Weights of a small mixture-of-experts language model, trained from scratch on English Wikipedia.
Size: width 320, 60.4M parameters.
Experts: 24 experts in each of 7 layers, 128 SwiGLU neurons an expert, 4 picks a token, a sigmoid router.
Training: a variant of SOAP for the experts, 346M tokens, 5940 steps.
Below are experts of layer 5 (counted from 0) of a mixture-of-experts language model. Rows are named router (the router's row for the expert), gate (a neuron's input weights, with its number), up (a neuron's input weights, with its number) and show model dimensions 240-319. Each number is 128 + 24 x the weight over its row's rms, rounded and kept within 0 to 255. Numbers have three digits each.
After each expert's rows: a language model's description of what the expert responds to; "gets" lists some tokens that make up at least twice as much of what it gets as of all text. This comes from a sample of Wikipedia text that the model never trained on. Tokens count by the router's weight.

# expert 9
router:105121101100096096143120168145132113100171115192130113130155148116162078107127137114150120109124138115109108133156122100103137112127142126095149146130154132125141109147141118121140154142094157117153109094168174160099065132107114121122086133
gate27:156129110137134158168134124089115096103138128081105137153127165164099119128133107096089086104091102099133095158129173180103150115135184159177116092146088119082136168154161129094142088097085125129138150106156155140136125130100105147120099145
up27:122103106132104114148086113124097165104113089115138127109117125164117164164102118131137120111141134129129140136158117143107105122137101144095080073130142097131134135097168156164107119158149177118132094133147155101133157129129143145146117162
gate28:147106109097113087142123159135120121104111183106110169137154154155153137117118123133134133133138136138100127088128115122139149122139157129121148107166138160111141164094126140066107122114118088154126103153122155147171111130132141157165125171
up28:153072107128135137098116153120153110130108159119117157102137134195125155160149131121116083093116123108111147121081123135141147165118137165110148121156129144090118134124087135105152130101118126138124140153130158120181086142125112137130166138
gate29:130126134103125140173145141151150142088150123140141148135084143159114129104122149114171149093138127137161148123102154111107119115140136137107111102143126151144128126080129099143151153145090082078130147125109168165137128135126147155132100116
up29:161142146154126109129109150154148134150114118137153150112139170152128157115180144121159132115139104112134104159058097169095098157138104132129136126123128161134143117126122150151159112137097184138138133125147136133161111148113148168112146134
gate30:156142158138149164134120199114125120200112094158104137142162159123093158103149098114108132109176122125111150117093137160139161141114167136140137109107155173158085151109137128152121133128102157133118141088145166087099124124142085082133113135
up30:149154127107150160185146145077097172160095129128126149113131119107090127156110106113124104134139139131114133089106130144110186149083135132106126143136111184122080121093149148157157102138087145130115119139122106126126093124117076089159152117
gate31:093141094160133135109116068169124152122113132167137139117142163104132113118093126139128113139141138149127149107075111129087133176119105110138043102127134125089110137196116106085131107132175155133112115097083120116170153119138132110121095127
up31:119150132178129131151125100156107109115135098100171142146150142098129106160142114104114125098135113148157128145125122150167110140148129102163153165157139172131127108132123094120144106109135107151107138100143158078151117122151129101137084176
Description: Verbs and following prepositions
gets: " of", " in", " to", " for", " on", " with"

# expert 1
router:144132137091094111115141155181136125175146190134150121161124147124111119082075136109161134123129155141104135124125127164100082094116159110111124134118135110149129144157132128095139157118106164145119147105109097137111112103079108146134071132
gate27:133121135111100118145147144152168124136138167124178110153088131118103146154114126142085068110115163120104079099084130131126123169133128144133132129082074179119124126116106124122145124145125188131104117106130100195127131101094147119124162109
up27:179108173160108101109157162136168155122131163127139108144102119114134091144144155143115086091116147106138088124118116124118117151136144135120148116141123125139081140092128114106101146141143198151086109158132158143148140108104107124154162107
gate28:122072092142157169080139178172097179161154119169129105098153095136091142124128106105160093096155154143128138123127159097151091151117158143110173116087136118133141128119093128150143135128137105122120099108092104124086123092109126151152143159
up28:124188106114126078144142100092155088101116127075104126136096154144169154144104132097124152120098113114157113149128076148130163103149109133148089113163116127134122136138128112113130166171118105099178160214130120196115079163138156134089133080
gate29:160134124163121104111103091093130109151127117123116130124101111126128112070120111107151131119105132135137131116121139104121091085114115127132103151130136142122136133162144118111092111119122117118164087115115077072153136116119108167100134109
up29:110104126119128106153138106118125143148167147118132138115117139080113145114170101135151147126129115114154119126119129106152119168104124110141114109127149100115106115154103162138154131109137133134095117123108111138110138128098094070134131177
gate30:144127147101103095155142126143101084116155140171155182181139091121109148133111106182136110143129155168182146134131140129081118167138107106171159113081106115124103141100127151135096152104126166111116125117184138095145121099117127079102092141
up30:154102090147108148188120107124145137108134106122119093152179109120175126156161152087127136077139107100115150128079112116130167143171154101136109149162132155159139110135119133088157116125128120129109141108137111105114103130166159134121152114
gate31:162103128133125130141131117145157147136155092111137137133153159155168163157141083110157137145118138110129152147126101103191109178173143136134079128133149122152147120173115098113139069107099134135153135107132135134141102100130117162126172136
up31:123115147147139127162070156115152135124104105122144139137139188142155122157132124105136147140109125138134153160106103095146140136135098147082124106113145106148140127162119112122119084078115121099131119116182147143181128110165097096117163151
Description: Infobox field labels
gets: "-", "\n", "|", ":", "=", "=="

# expert 13
router:100176115088117112130097157141128151108156133171086128154122082141142087133137142131139189107107152139110067084165118120087135109132150100125119137148168147119105119148161153073105149110097157143134072107094141134126096110147129102136142109
gate0:137117094139125124135141111135138143181145132131111107143130124121139129118131118141169163110168153151081141169126158135141105126133149084122139121104123157169141112084098115118122157116136148118119111124107097141108123112151146115139119159
up0:123179152089200110151115149142138159105118143138152135089123114118100168129129133148094088191102130154164077133117085128093137123115136184136103107129090129111122123166134180151121086078107122121106143133148119115103115150134126126175144147
gate1:082149131152152129142135120186121130121089095128119151099119130152142105141089087075112122135128126125105148158110171148115116084105120137170120086135094167153173166152138128154126151121079182112130105123092138142172133181134141109119158154
up1:138137147162178133085153106124107116073086107122095170121115165114116115160103068105133130168089174092123133093113136131119124089128128092130109131152129130172141144124139145106108099069141137115165127103079137112118148133115131117149137130
gate2:147173075148155142117154115139104113152103123146157122143108077156181119123147121121139139145139124140148137135136123121140135119105156115082147115118134182074130121122206116101077092144123117113102110098146122082133130168076098122147126130
up2:158151145113096132124115115145138123131105140135145119134134152139120113119105175131096154177128155100185132130121078113134126079127150124116156128146160080125140093097183127132121120122120134151133171137094132149119122102149118128135107182
gate3:143158101127124114122091137141116100128108142168150194118145140099110103110169157137117109158143085129102127121163082157156141171125183137138150151156150103155149111135112096123120128086120133133098145142119147154127107100124156134156153092
up3:149147119137135079123119148093172115135110075183154175142127093108155123143154124153144131097128151154149087142167074135167119143092132151150136121133156060167138122084128136130121141104138099126121114116139131160112131096129099082126174162
gate4:110070081163144138147143168139162118167111108106163116131170169129115176115132171142160110092132134094123089134111103135136097077115086143147092137159132144112108120113106173152126143100157121130061116158142135102156147135111133094073169104
up4:150146085086108132168128161120120128091167177125092101110135151068134108132124121077144108146145139128164147098150118072132112155137151182138131129130101163106176126120135122152133132142156129118103121125115130119176138079133110113108142138
Description: Function words starting phrases
gets: " the", " of", " in", " to", " by", " as"

# expert 16
router:119137113087108112122095138149140111135152096154152163136081167073151136119150102091152124115158094153102123157159128130110118109158131105139146166134089149147094119103134184126116154083123111115152144147137145106125157156145149105125120130
gate27:116137085162147139164136151147109106133137120119161099101171123122144129153078110096107158087156135132120137154102164136064142174159154148133120145162114119148131115103151129150164113135139160148101125139142088098131132162105115123150129121
up27:129121121143133139154098155129154127156129131122133133144139113094075067131097131186134103102134147081176118140097111088159120151115149102120072117135110111172149104121148113124111127110167170128190122086152138148146123165113138122126103116
gate28:159129101095146123137153125165102146147141118136130159090101159141102131128131108107116105105131156116106145103149127125134101145136122126115112169086115171104148098134102096169190140127101123142102152134154113161130135125098151101140132169
up28:082117159149102143101137141139148114121078146148114107148115098113149139083127110107163126107145096111163116141098107096133132088111098162170101074129146090132095175139135194117095118119127124134133093111096164115132113151176135155152132089
gate29:114111143119119125134156143125119142130109125132121164157090136128087141146118144189133144101149153137103155136159109147115131103131105124152125112133153134194129140127158106114179153110118100150133147118109097094144148130098140126128166121
up29:155156130114152151135081093150160114132128118120104078077148162133186131103131118079140127130126092104153108132085136094155126135127159151130122151126108092063126140097116148138134090122125117121124121092149113151134132125129139130111070110
gate30:153085106142115139130099122154138129171133161131134116123128103114165104106152071109104139117126126141148118186136154126124124132167135137094135116132149107135136170119128143108127119098149115129132135107146136095108139075159076129125108121
up30:127116068148114142087161134141131122202117165124105103068135098141164124138173117146120148130138108157140123162151126128141127112114133165130099108120120119157150118125104141127088080110125117133135117109119150056082119089174099137135131104
gate31:147187113123165139100103139106146144126141121109140141162119158114120127092148130140101150122125153140074100090106118134163180106136148129114138167106151159150115177132107114120163109131116082107156101110134100102127153129159142144122122145
up31:126151121125143133186097125136109161158124120122142090141144154136102141083172139108147156099151106080110125086109099110127075134164127165130107158128099146124086108143113130117154104110124149128118125081131121144127157090136123126117102130
Description: Coordinators and commas
gets: " and", ",", " was", " is", ".", ";"

# expert 7
router:106184101080112078118157127158143137125136089171096144157132092112141104137125123131153120123120152104114145087116134117109088105150130114142184133109128151113122150101130183113128131183106110153150129136133130130137114129129137132181123103
gate0:144079131139147111149150088137115082138118111161179101129156140127149155140114150169137162135164086127133122121143120139138124129108148155102153105160095102085112136147126128117068139135126135082152176146107135065162126099158118094107142113
up0:107153115167080151142130136133144153141163121121127107095142131114115131131096138125135124131136144099139103125119128159115146081090159125145128148108147112176129119134101113131158102102102136186084130095108149182130092092144134149127157122
gate1:111146153127186149166151141118082110120132138144116138156104122141099110116141156108146137132085147117117146168119168142149144102130138132072143062161161146145140162107112157121161153156173126137114161134103119115136144145085155143132094152
up1:124090120132136077133101092107166152132145093115111109137059098148121120126070149149114129140119130098140136100132118119120113109168136126147142115130125131144114127111171120142106154156097122136178117124163129088129080124103114185123145103
gate2:147133114124096141112182125150097139126109137132125164118116152132104137141134166106176153144129149109125142106119132103144061140112120114104143135152147082190139093138129125091113146123152140110096068116136113149149156118108106205164101114
up2:101160133132124122160134153137104127182117135120140133172112123113128151108119094175120170159112143129148147122137114111150125096122141142113128180107100106136134129132120163112134150125107125123138093115142168110138116134126115127157146121
gate3:125154119115105090145127100141128144155131100121174138083144137149123112153137139132133147095130125146114129139137130104123114114159107124149152122150126128118103136135124110123164104116103098102129142135125137105110134133134108129141147150
up3:125127149168105132173127116094153083128135111116138123105132163116122112110142090140123108136117119137127124168160106098104115110130146123126137124138121155115103128132145148140135146107097135097133127123116079056121113127121107106133164142
gate4:151129088126109115121129158131129156141137119125142152126145098140134090114144176123132102106142122098166085165113125134151102156093108135163100173088126113111167116177147127188160125108094128156098118147089140054138111145116136142120166120
up4:157106107163116102148139163166135140111130148108149158143160103152115096114143150096114075097130146133131104137123128149147143170075114149153107150091121122091172124152140114152129129104119144141108078130106114106170110129138158123143162128
Description: Table cell separators
gets: " |", " ", "|", ";", " 0", " –"

# expert 4
router:089134134077130087084143120126170184119151086190124154159120144123130135129145132116156127078141143112119131123092119133102070114097121109119145132093158142132115112106112130111108122163081138162140140140104160109126131138101138154135111110
gate0:128134136118123137082176135137131127140191133120092115141146108162091111134099148081128133143094127115079107133135148151155126133136108139154118115065137127138138133115142145124157104127181140153133155157119173133156164138126096172127116142
up0:130132072179102124153143147157109136119093113132085119145155129118143088115169115135108165153120101151104050151180114149149141151141134154145129147147159140096146114126119138116130138137126122167092117151129104112168156144155096124165127111
gate1:094168168112100081126139115114123082123142112079090150077103129109169137147124130114108149141151111128165145111136157121137159135126099123122114057135090128141149159127113106079108091140190154146147146115095138135109083138112163146101128120
up1:100119181147109113140150108122138099136093099094092128095113142086139163151138131149092141121172152167136143107141135129117091098133100134111139131161118149121089184110132138163122095143172116136128096100120096136134121096169084116115134120
gate2:134131098122118102092158143152124134118129114134147150129118123124106101126124097143103095163128130139126122148126107139123101130165130142150130159107167129192125122096137117122118149139142150129105127153097148157145126132128145125170133148
up2:138148123100143097110162152141116153132124125102138189120173112100139144128110155125125131118116143175158133122168102147114107094120152117096129178151191149156136095127140126114137115133140161173174114165123143133124142161146104137119143124
gate3:152095095107148087129109123092108180170119088140117115099126140164140119120120145136141170099130125133152123099123105126146115078136107097137124131109123143127131144123161136145134146120115090089089140153117112129155157108143098150104122097
up3:138172105107137146162100136114158090101112133139104138170139144105109116108157159165149082141164153056120120105095188119116176163135100092136132083128162141161098132116161118163121091125131170141162107143118127176110112140125162089108148118
gate4:125152147110151168094138136137089118140111102091133140125095150087106127113164112158129158111136101094123142135132099131099139086159132119139176102101161103083111114153125159158129162122128145138094125159142113119135142139133100169124147136
up4:169106104125123104176135113096145120113104129147132170114158094149152139125112145096123113129098143117105134112169187118129127153123109119165123154122107163164133093112125092105095054147096115122142132111102086099117089116122124136138150117
Description: Numbers in tables
gets: " |", " 0", " 1", " 7", " 3", " 6"

# expert 0
router:113153125087124077157109167139100123123147098160140129149088156087145129139154141072159134113142112165099099171120137129127110102118099110139145176125139177152093123099171198141115126105132130109131126133134145086117156148158117125127099147
gate0:130121107139131149129084082143104106128151120162134133116108092107125164128121109084141134099121162141110103103124149169106124179140105086129132089170116146086110130197133121138100120114119209144144116131162149208138131118165130098133126138
up0:106119123149156109139103100141140090117118108145136135133141123150135142117137128072136151089131115126098126102107131153099131109121090126111107098141131156123123104100116155138130118093160150145150085114131124181112123149182072118150148126
gate1:121130116128066140141158113080124123121081081090117121142111126115131130127126116102147118140130121176100090133142121103141121075096120138115090129130143115147113152120129128110127133109136166117104112150143110120085118119151190142106111138
up1:177172122090119132123080126109118098125166138125112105131162120112178163150142176113134129130089129131117160154122130139096134092128149116132079153112134116106106108100123100159099129084118091097090117112103085105161103133102111120125188142
gate2:144113152137161171115108112114108114107104118152147163112135144087140108166146131122157110104124143139169111112112070120130118153110112151116168125162135133156084075162139139178104111136101112106125109118147116090160158109101143119121143111
up2:137086120158118086091136106174132121101113143117134120117118132130094106128097130156122129159140150137115131119141159119150140154144121120122123155143165107108144129138093100091130148081166101114124154159145158137122125145156155125164126144
gate3:142115124125146142146093144114101155141116153163097098139147091148170087135180170132122105108128113128120108179121133191126125115150138153077159138126118144119095112122174110184140128134088099167118128137112094142070131109149120140096132108
up3:090112115118134143131108169176094163149103146115101125111134108108168113047158143111151134094162104129134118187153132184139129126130129120108101132123113152111155120086144090142173098094122115161128170113099136141106124139160120108112125123
gate4:108135111086131107126157157138122143073181147148101095099118131104156094128140147096164093122166141121114105107071108114126128098124133177139138164132078138106129129111131116115138116143095100088104152144153120114137118145128147154140129131
up4:160092115153131119102154177111112094174116089108118163147142147177148162165078100156132129161101108066138112128146135118087148142102074157077098135126098128127145141133160113179121113126164145106153121133115131124113146101118126167116115119
Description: Verbs after subject nouns
gets: " was", ",", " is", "s,", " were", " are"

# expert 15
router:106136126103087143106144129150133101107149133130120132146128126134149123113114120122149163125145137150108082149109116126100104126110082088113118168140133155114134129134132188110149110138136191123144145108052116137131152149108115111119131103
gate0:152127139167150133133128162134110164104149127132148132142129114142139128116128112156143098139122089136176130119139140100141136122141144109113134104165116129139132110139051111118158118141133156150153135154105144123139126110119160128126126103
up0:146134153138122088172138105138122121199094112133137087142110134135131133113178086135133109138147135129181123152125141117141139116129170167169125154142100118122129102127139129151127104086117136140116093155109110150167151088124147132140152139
gate1:096115162098111109137121122106100119124175099080108143149099083118114149090117148119119103117118127167082119155084082113135112138153112151116146114194179161102131133099135108123111063102123153124124115114134098143093134135098124112090098132
up1:114135139125112117116101129144135135084142086129066121138147111161127158120113138144125119128109091130106132148123158134101160103171165126138113144139127137098130104091189148122116157085138147110139122099143138172172128125103125099173096153
gate2:105089190110118114036146149119116116126156107137145145114111105098122124154141140140135135147133092099135081153184160162139118153115147114148118143137101140114157166154091097142110108122146128098152148126081142154130114142116137144139154115
up2:196154188115141128142110132130111139084156124116147129109104091070074126096120139117126185116139125094153178180113143141132101132140124106110098128143115107102106182105140139114121120122154161124149117104119114149158098092128126109133137135
gate3:163150150132100104098159113128082097137144139108116166140140129104117129117123164178120139149107120109162101087147139161122137194157109116159096127158159143175129187071066130132124154116144137106147141145077169111202118102095110092094092098
up3:111166133127123137103121104108112141108182107139129134160132111114101089146127116094082122143102148128105127126115194118143145158110122133127134156150086164131162153124111183123178198133142131116123157165098130103109125161103118135104128120
gate4:145112120150102114095161134103115121136107136124119136125153138097121142141129097127179152122103146169124110139157093149121100108070108146150140082127104104176178134125093135124158125097136122144104147124117140110154141159132111144128142147
up4:160113117133112128106157134131109122129142146140144145111151145111145143142136080093168173123130108179115129151125100136098116129081082107154150112144132108162158138130097157127159131103140155151106156104136135120150113132131088149130129171
Description: Determiners and quantity words
gets: " a", " the", " his", " an", "'s", " The"

# expert 6
router:112139122096117126142145131129142154170144153126094143169127156143119120081120119105140160124115185160123104121133110150104085106158113088119107143096138134127105093145163125077118141169103141148134116114067120146108159118113105135161125118
gate0:142150115097135132123126124119163160129136135098158156115157123139137102140101168116126141165119146110138126155126113156172137115138136129115087111110186108130112145134107127137148156145137097135134084130083103154111142126084135121130140123
up0:111126096157128132131136126161102098147155089159131119136130136149105132098130159124123085138121129123125138136094131116114151124112153120121145120119093153156157139103145121115113099105121154118131160169166128123178088128177127147126098139
gate1:103094137139169117114132150106105121143127142125114128100135130158122149141141162155084131142113143149130134184103134130151103152149104128142143132125126148153077104124134130103147115096140121131136115122122112118151149106171136127126128069
up1:131125163165127102119089124188148116118121131115153106149118148131179111128079099105166110154141123125152164123132119125139114097138180122131118153142104165105146160158117109119105090141123121139153122073146111151138098102093097161128139167
gate2:172132088085116125147095113088129138139149145149132135164150179143159087101101185084140124190126115138158129114135107135097115159114114110139120161083121113104082138129115131103162141133160093093123151148109121144124119132121136125120130146
up2:082119188147089101105122110136126146102144137126121143105064085100091133158167109164113145084131138107090167134129107142138122112107119134129121109128122114155136132161152153143130106097119101189110115111156123103160127128147118146158159095
gate3:136112137108141146129159134113165140129070122167121123129106175114061129124107149125117152159097137102127135157121121140120124146140100141120132120095142124118081103090111131117162141109201117156128076136169148100143105160119119130106119116
up3:166141149152125065122139164111107101118154142092156118114121107105191101155160130159126137130104133132132100116159127129099116111103138105091105081151140095104110129174121131142144081164117166131125193158105111130093102128185136134116163125
gate4:126135099120143148145163136117165117116113123101092132123125136173092092162151109141159113130156200129184123170112075108139121143165146119116126151083113130106117127132152135116115117133195130146135154082143106143094165129117139118086160152
up4:121117146135130137147137156161129122112112098125129146109128151128148129169113120105124150167100092120132134157174155095160113086104110120108141116156155078153142106095083115114155115125145152153136093113168114117144111136198137114146143114
Description: Line breaks before headings
gets: "\n", "-", "==", " =", " ==", "==="

# expert 10
router:124165102090105113121150156165114133101192136140122136153151128124105126133110159131157138136122121099107109105153120113106108110105130151142141129148186129136110103136152149100121184119110147140149086103133131123128111098129127117166107101
gate0:122132106093107116150079110142102151151166111140137153146150137135145135156100122140162115122106105072140106080189143145084163154148129135131107128127136162137112117139124104114126134101138143150135134096127136095156100147090135130151177142
up0:121138125108064077128115096138090120132163116093129114104121108117138144122130144103193118134108133108116082080171146117106124146152118118110136106131184137126105054162120084144121107105120117131127128092117132086129122161141126133101106131
gate1:143140165124102110145143108137135138132165089146138150170134156104090144114132108135110145089090140090121103098158157094124165098136136109120134128132134108065127090139119148086139153120119177141140170141121097100136111137114147112162155147
up1:147109100154141152103132122136171134148119164123117158130111146109118097159161152151175103095133097157140126154067103179143106199153149109136108090134105133125157147099169136116155091129107110137149104130104151141115110160124095173101120148
gate2:138122132138125148142131186096129115133132144118138100122143124109138127155113152167189102118090083171123146154148177140135158133124112161120109106125127137150108109108120120123081100099144165082129099180077131111134102117122142142102175165
up2:138119105172158118129133077138156086159149133152128165128121125116112104124170122116120133117170099150112112129116122159131103153136115094089141130120137115121146133173148152152107136118145112144122099116164145135127133109142106143096114127
gate3:116081126098113119116131102098103126139141160128097092126172098129115118092121141126132153156086165118112147126096154094143158133106113162159094132139144190163104152109109148137108129099100099112095071117140119129108138140105118139099158147
up3:111101150086101146098146102125096140142170147124099091140124133103116156120189140161133152142067148112107122148131152112127177167128129153129109137150096166158139124149130131142104127106122120125134109117157105111155119168138138145088149108
gate4:073128147108129137134131111131109082097159117147140111157108165115125122110140127106093120107122169143091110103080146127161157145104095103153145127145161111124104138122119133126162090095126105121132161155113091145118127119127154097167144157
up4:072102145119142155124133089183146085109099113111132085075120127111155119094136113131143099134119161124116144166103154109178117149143109092155109133132145144132103141118128125154120148132177140070105126110135123099121116161144108115139162137
Description: Prepositions and clause openers
gets: " of", " with", " for", " that", " by", " to"

# expert 21
router:085147108106078109155088139139154109100147115127125149110162083162141130138108120100130161135109139145118094124117129125109117131139114090155142147113116145144117103145168195125142146140143166133138161131033116142158128144107110114130139138
gate0:126125187125114053116109131174136128142178129099132100129142091144126126149118146128143143131141133106108106122162115122130156154166095139111106108135154151107145106159104089144151139083133115082141083134102114077117084171074140154133116109
up0:136108087149150136122104166139113153140133105140139114125134122168086150075114084120135122094126101146166119093082131124103110100115162143120130137134099106177142157096161099112167118154129142153165174126126104099093123085106094099129164134
gate1:069140154153144151122164127142111117129155142115121108107136119097112127071097098080082118144108113121144137113151139122165134113119108146153148136151145102120135117146142093116144130128146110163113094154102128125120153113141142097136145101
up1:141116161132147150141103135112136165151126157096126128095126147158084165148127163125120139138123149117118096135104130128143144154135156128107120156100107108109137164103126152135118078134146136088134134103141156128161122137133141170116124113
gate2:105127167098105122127116108112121127138104155136098130157153146141106176100129142117087100169133139108104127082141136118116112138174178126141133142166104149123108113133124123155103137105157156126133135104086110098139138095111126178123145127
up2:105110126146165145154103143111088149132148099096187115100136128116143128147139103155151176115156128144122118077125136156139136105107108135142121104137142155140126149107109140129125069110152113169139129154113126145108131173142128132119126100
gate3:156159102101107135143105143136121158111156107133165098090129128108101144102122106122140101098146108114107145101096144157113110119125138101154127078155120116151133116122124135177139106135130159122148143152083125079165128101125136128118123103
up3:177154102096105102155112152099118155129166104122146105098125126114126151112127096124144101096138097087078131088108168116097107158147112086126125081131115102140123086121102132165137133131108150089120121138089132120168117102129112128099106081
gate4:132103170086111124118127108186125120153102131143096157087154127154149145110130112132146136118129123147168149102153153109116142156149133130123158144119092148102136155125117116099083093118118109162111128150109114097134128102120120161150113133
up4:123124124160166137114146150152087123140153150101151131095133107173120115143117130134097148133149137107102139124101107139162158131106056083116143126116137071130147121105061107121123129151116109160145134143105133143100136099101109162132174109
Description: Sports biography modifiers
gets: " the", " The", "'s", " a", " his", "The"

# expert 22
router:117168095101112105138141160145091169125166134131137140156109121125160147128123109119134118109164126129089116141127087119097125119132081129154153132119129127152106119099146188112179147138100143159136126139108153105112163151158167119137066132
gate0:135152122148109085117151128131074128067095109158108105109149158155192167076139123142131142153092131135103129128154103132137108125126140146126125143136083136167124112147133133101151144141127116147148128130079121081104119192152132124117091099
up0:167106158107108104149149117152131151152135130121113130100118144148149167118132098118136082117128118135102133109135101165139162127083125120070121169106182127100160123093155146143108165119085135155136150103077133154148147158155091143113140128
gate1:110106080180117155106100129137171126129121126085109110099114135140132107173127165109148136092134136103118111139099158097123144150160159096117112152157123138122082128152146086126078127096096090153151151168130092140092172130126184107131121105
up1:115114130164136124101113161140091048137083130166132095115155149154101144131163138136110146121101145126117134175139126150137160111133163144129139143120125138100159147122124147139150123124142090125133163126139118090138137140117157113145128065
gate2:106173150104136122125094171120127173118124125099065127129149104156124159139124124121149099115112107133127085097119098150087145185164122149177143128153152126132116148117148151116160137168130117112140113123146171103142129156093145116141084113
up2:079165150099138142110115179138149167094122127137073111153176105130136166103135153129141072113123117142115139127138081116089137125137140129180101149146134109153130130134149116117181106139155112140140101121154156100143113140108147108154132107
gate3:158106112122156130135157123167117121122141141121137095111122139107093146149134104176122117124122141162146126129140127145119126123102141133139141133115137193165140098098142127104120161091100134113132143121102170126158104141119099132112126094
up3:164149068160141130154141179144101142092152157175149110143111138114102124114135091121071123123198122143112179138141130098127111099124144140098130124139123137128129111102135146126110127146100147137136110088084147152124137123132151118146142083
gate4:164131121097088115133124151116122098097141071098097113139109143126151153113154143104126089114127152118147114129109110168094156080072108141149139110142127135153153125164126126141134168179107184134151097140104151126145100109125113125148104144
up4:141166148085083119141148155106147107103157118119139129127087139145147120125123123077149101097082114140151104126136136144144144132140094119116114127144146128148157076117138101127094133141077148147111119152120141122109165073125138114122108146
Description: Subject pronouns and adverbs
gets: " to", " was", " and", " he", " is", " it"

# expert 18
router:104176117089126115152107169156138147116138135156115148153160120115161103107112150129108162133135171149096102122150104135104098130115139084121130147093143153149115112120130136108093158131126146166111129101147116146123130114152143122110124149
gate0:194129135139158126132138108131125086147133133100166146146120145137090112113124089112129164118138124123150165134158122107079087116115142128144114109132096154153184111108101149111165110129108150149156088126186149110189138178109148123107143125
up0:169177140114143083133126131100078110110133105124151127134145089132093119146129120117129127092102168120097122146145145179117106134072131124123126068124120137159135089126148102126141105184142109084106117126110139108139115122146136096132149136
gate1:114112166125159089109106169123139178131116120137115153138115070094137137107101169135188172094101120121150136129089127165107127114114132138097129138128100130116097134151139145140127133110143112138137169137146094124135139131169093162138109125
up1:143078115111149140162112092131147112180150174108081092153091151104102138136120129116112114185135162078110169149139125079130138123096129087178126108137132162135163154127123132123122142119085166129132150150146122118117130124163149086125128128
gate2:105107128103118152121145140119072124115130137136130146102081161135114136114093094160106115130141164106152135163138104130142119154134114130115105113134126136126102109137104095140135127152164130180094104134137158127108097126080156121117112144
up2:100132093112118121126116137148107115147126140132104122097160090157134109135142129109142120120116084110135157145095157106130177140096158169164109145140167142106164157109081104159147108107145135113161145110057146113184173135107140158108108126
gate3:148116083142147146168100116151135147128096135175142074099136116130089135163123110128137175099125124123144142138161104095120134128095156123136136141150161112103124136164075127166075120129122143110093103135109122159151169166161129145153137158
up3:134109150116114164120126130123143106153127154129146091104106109105100140131165109150132127134131111140066156107124144140131160098097133158125104095140111185149118111103092119092099127151169126179080113121083121127115106128131101141099095136
gate4:073123131127132119135138151121092128139130136113100135102149151125117126138138159109132120151131162117138114157157081126122133119119137146126124094134183154151140121085117150151119114084134105153118130130106148145166159111182147132134118121
up4:094146142113105141121127158118095131155125140098117125110147179146110131166118149117124144141122175125184119121146104123129127100153149154141141103109187142161128120118106145122126124106129117122102118125118157125159143124205111165101148120
Description: Locative prepositions and headings
gets: " in", "\n", " of", ".", " on", " to"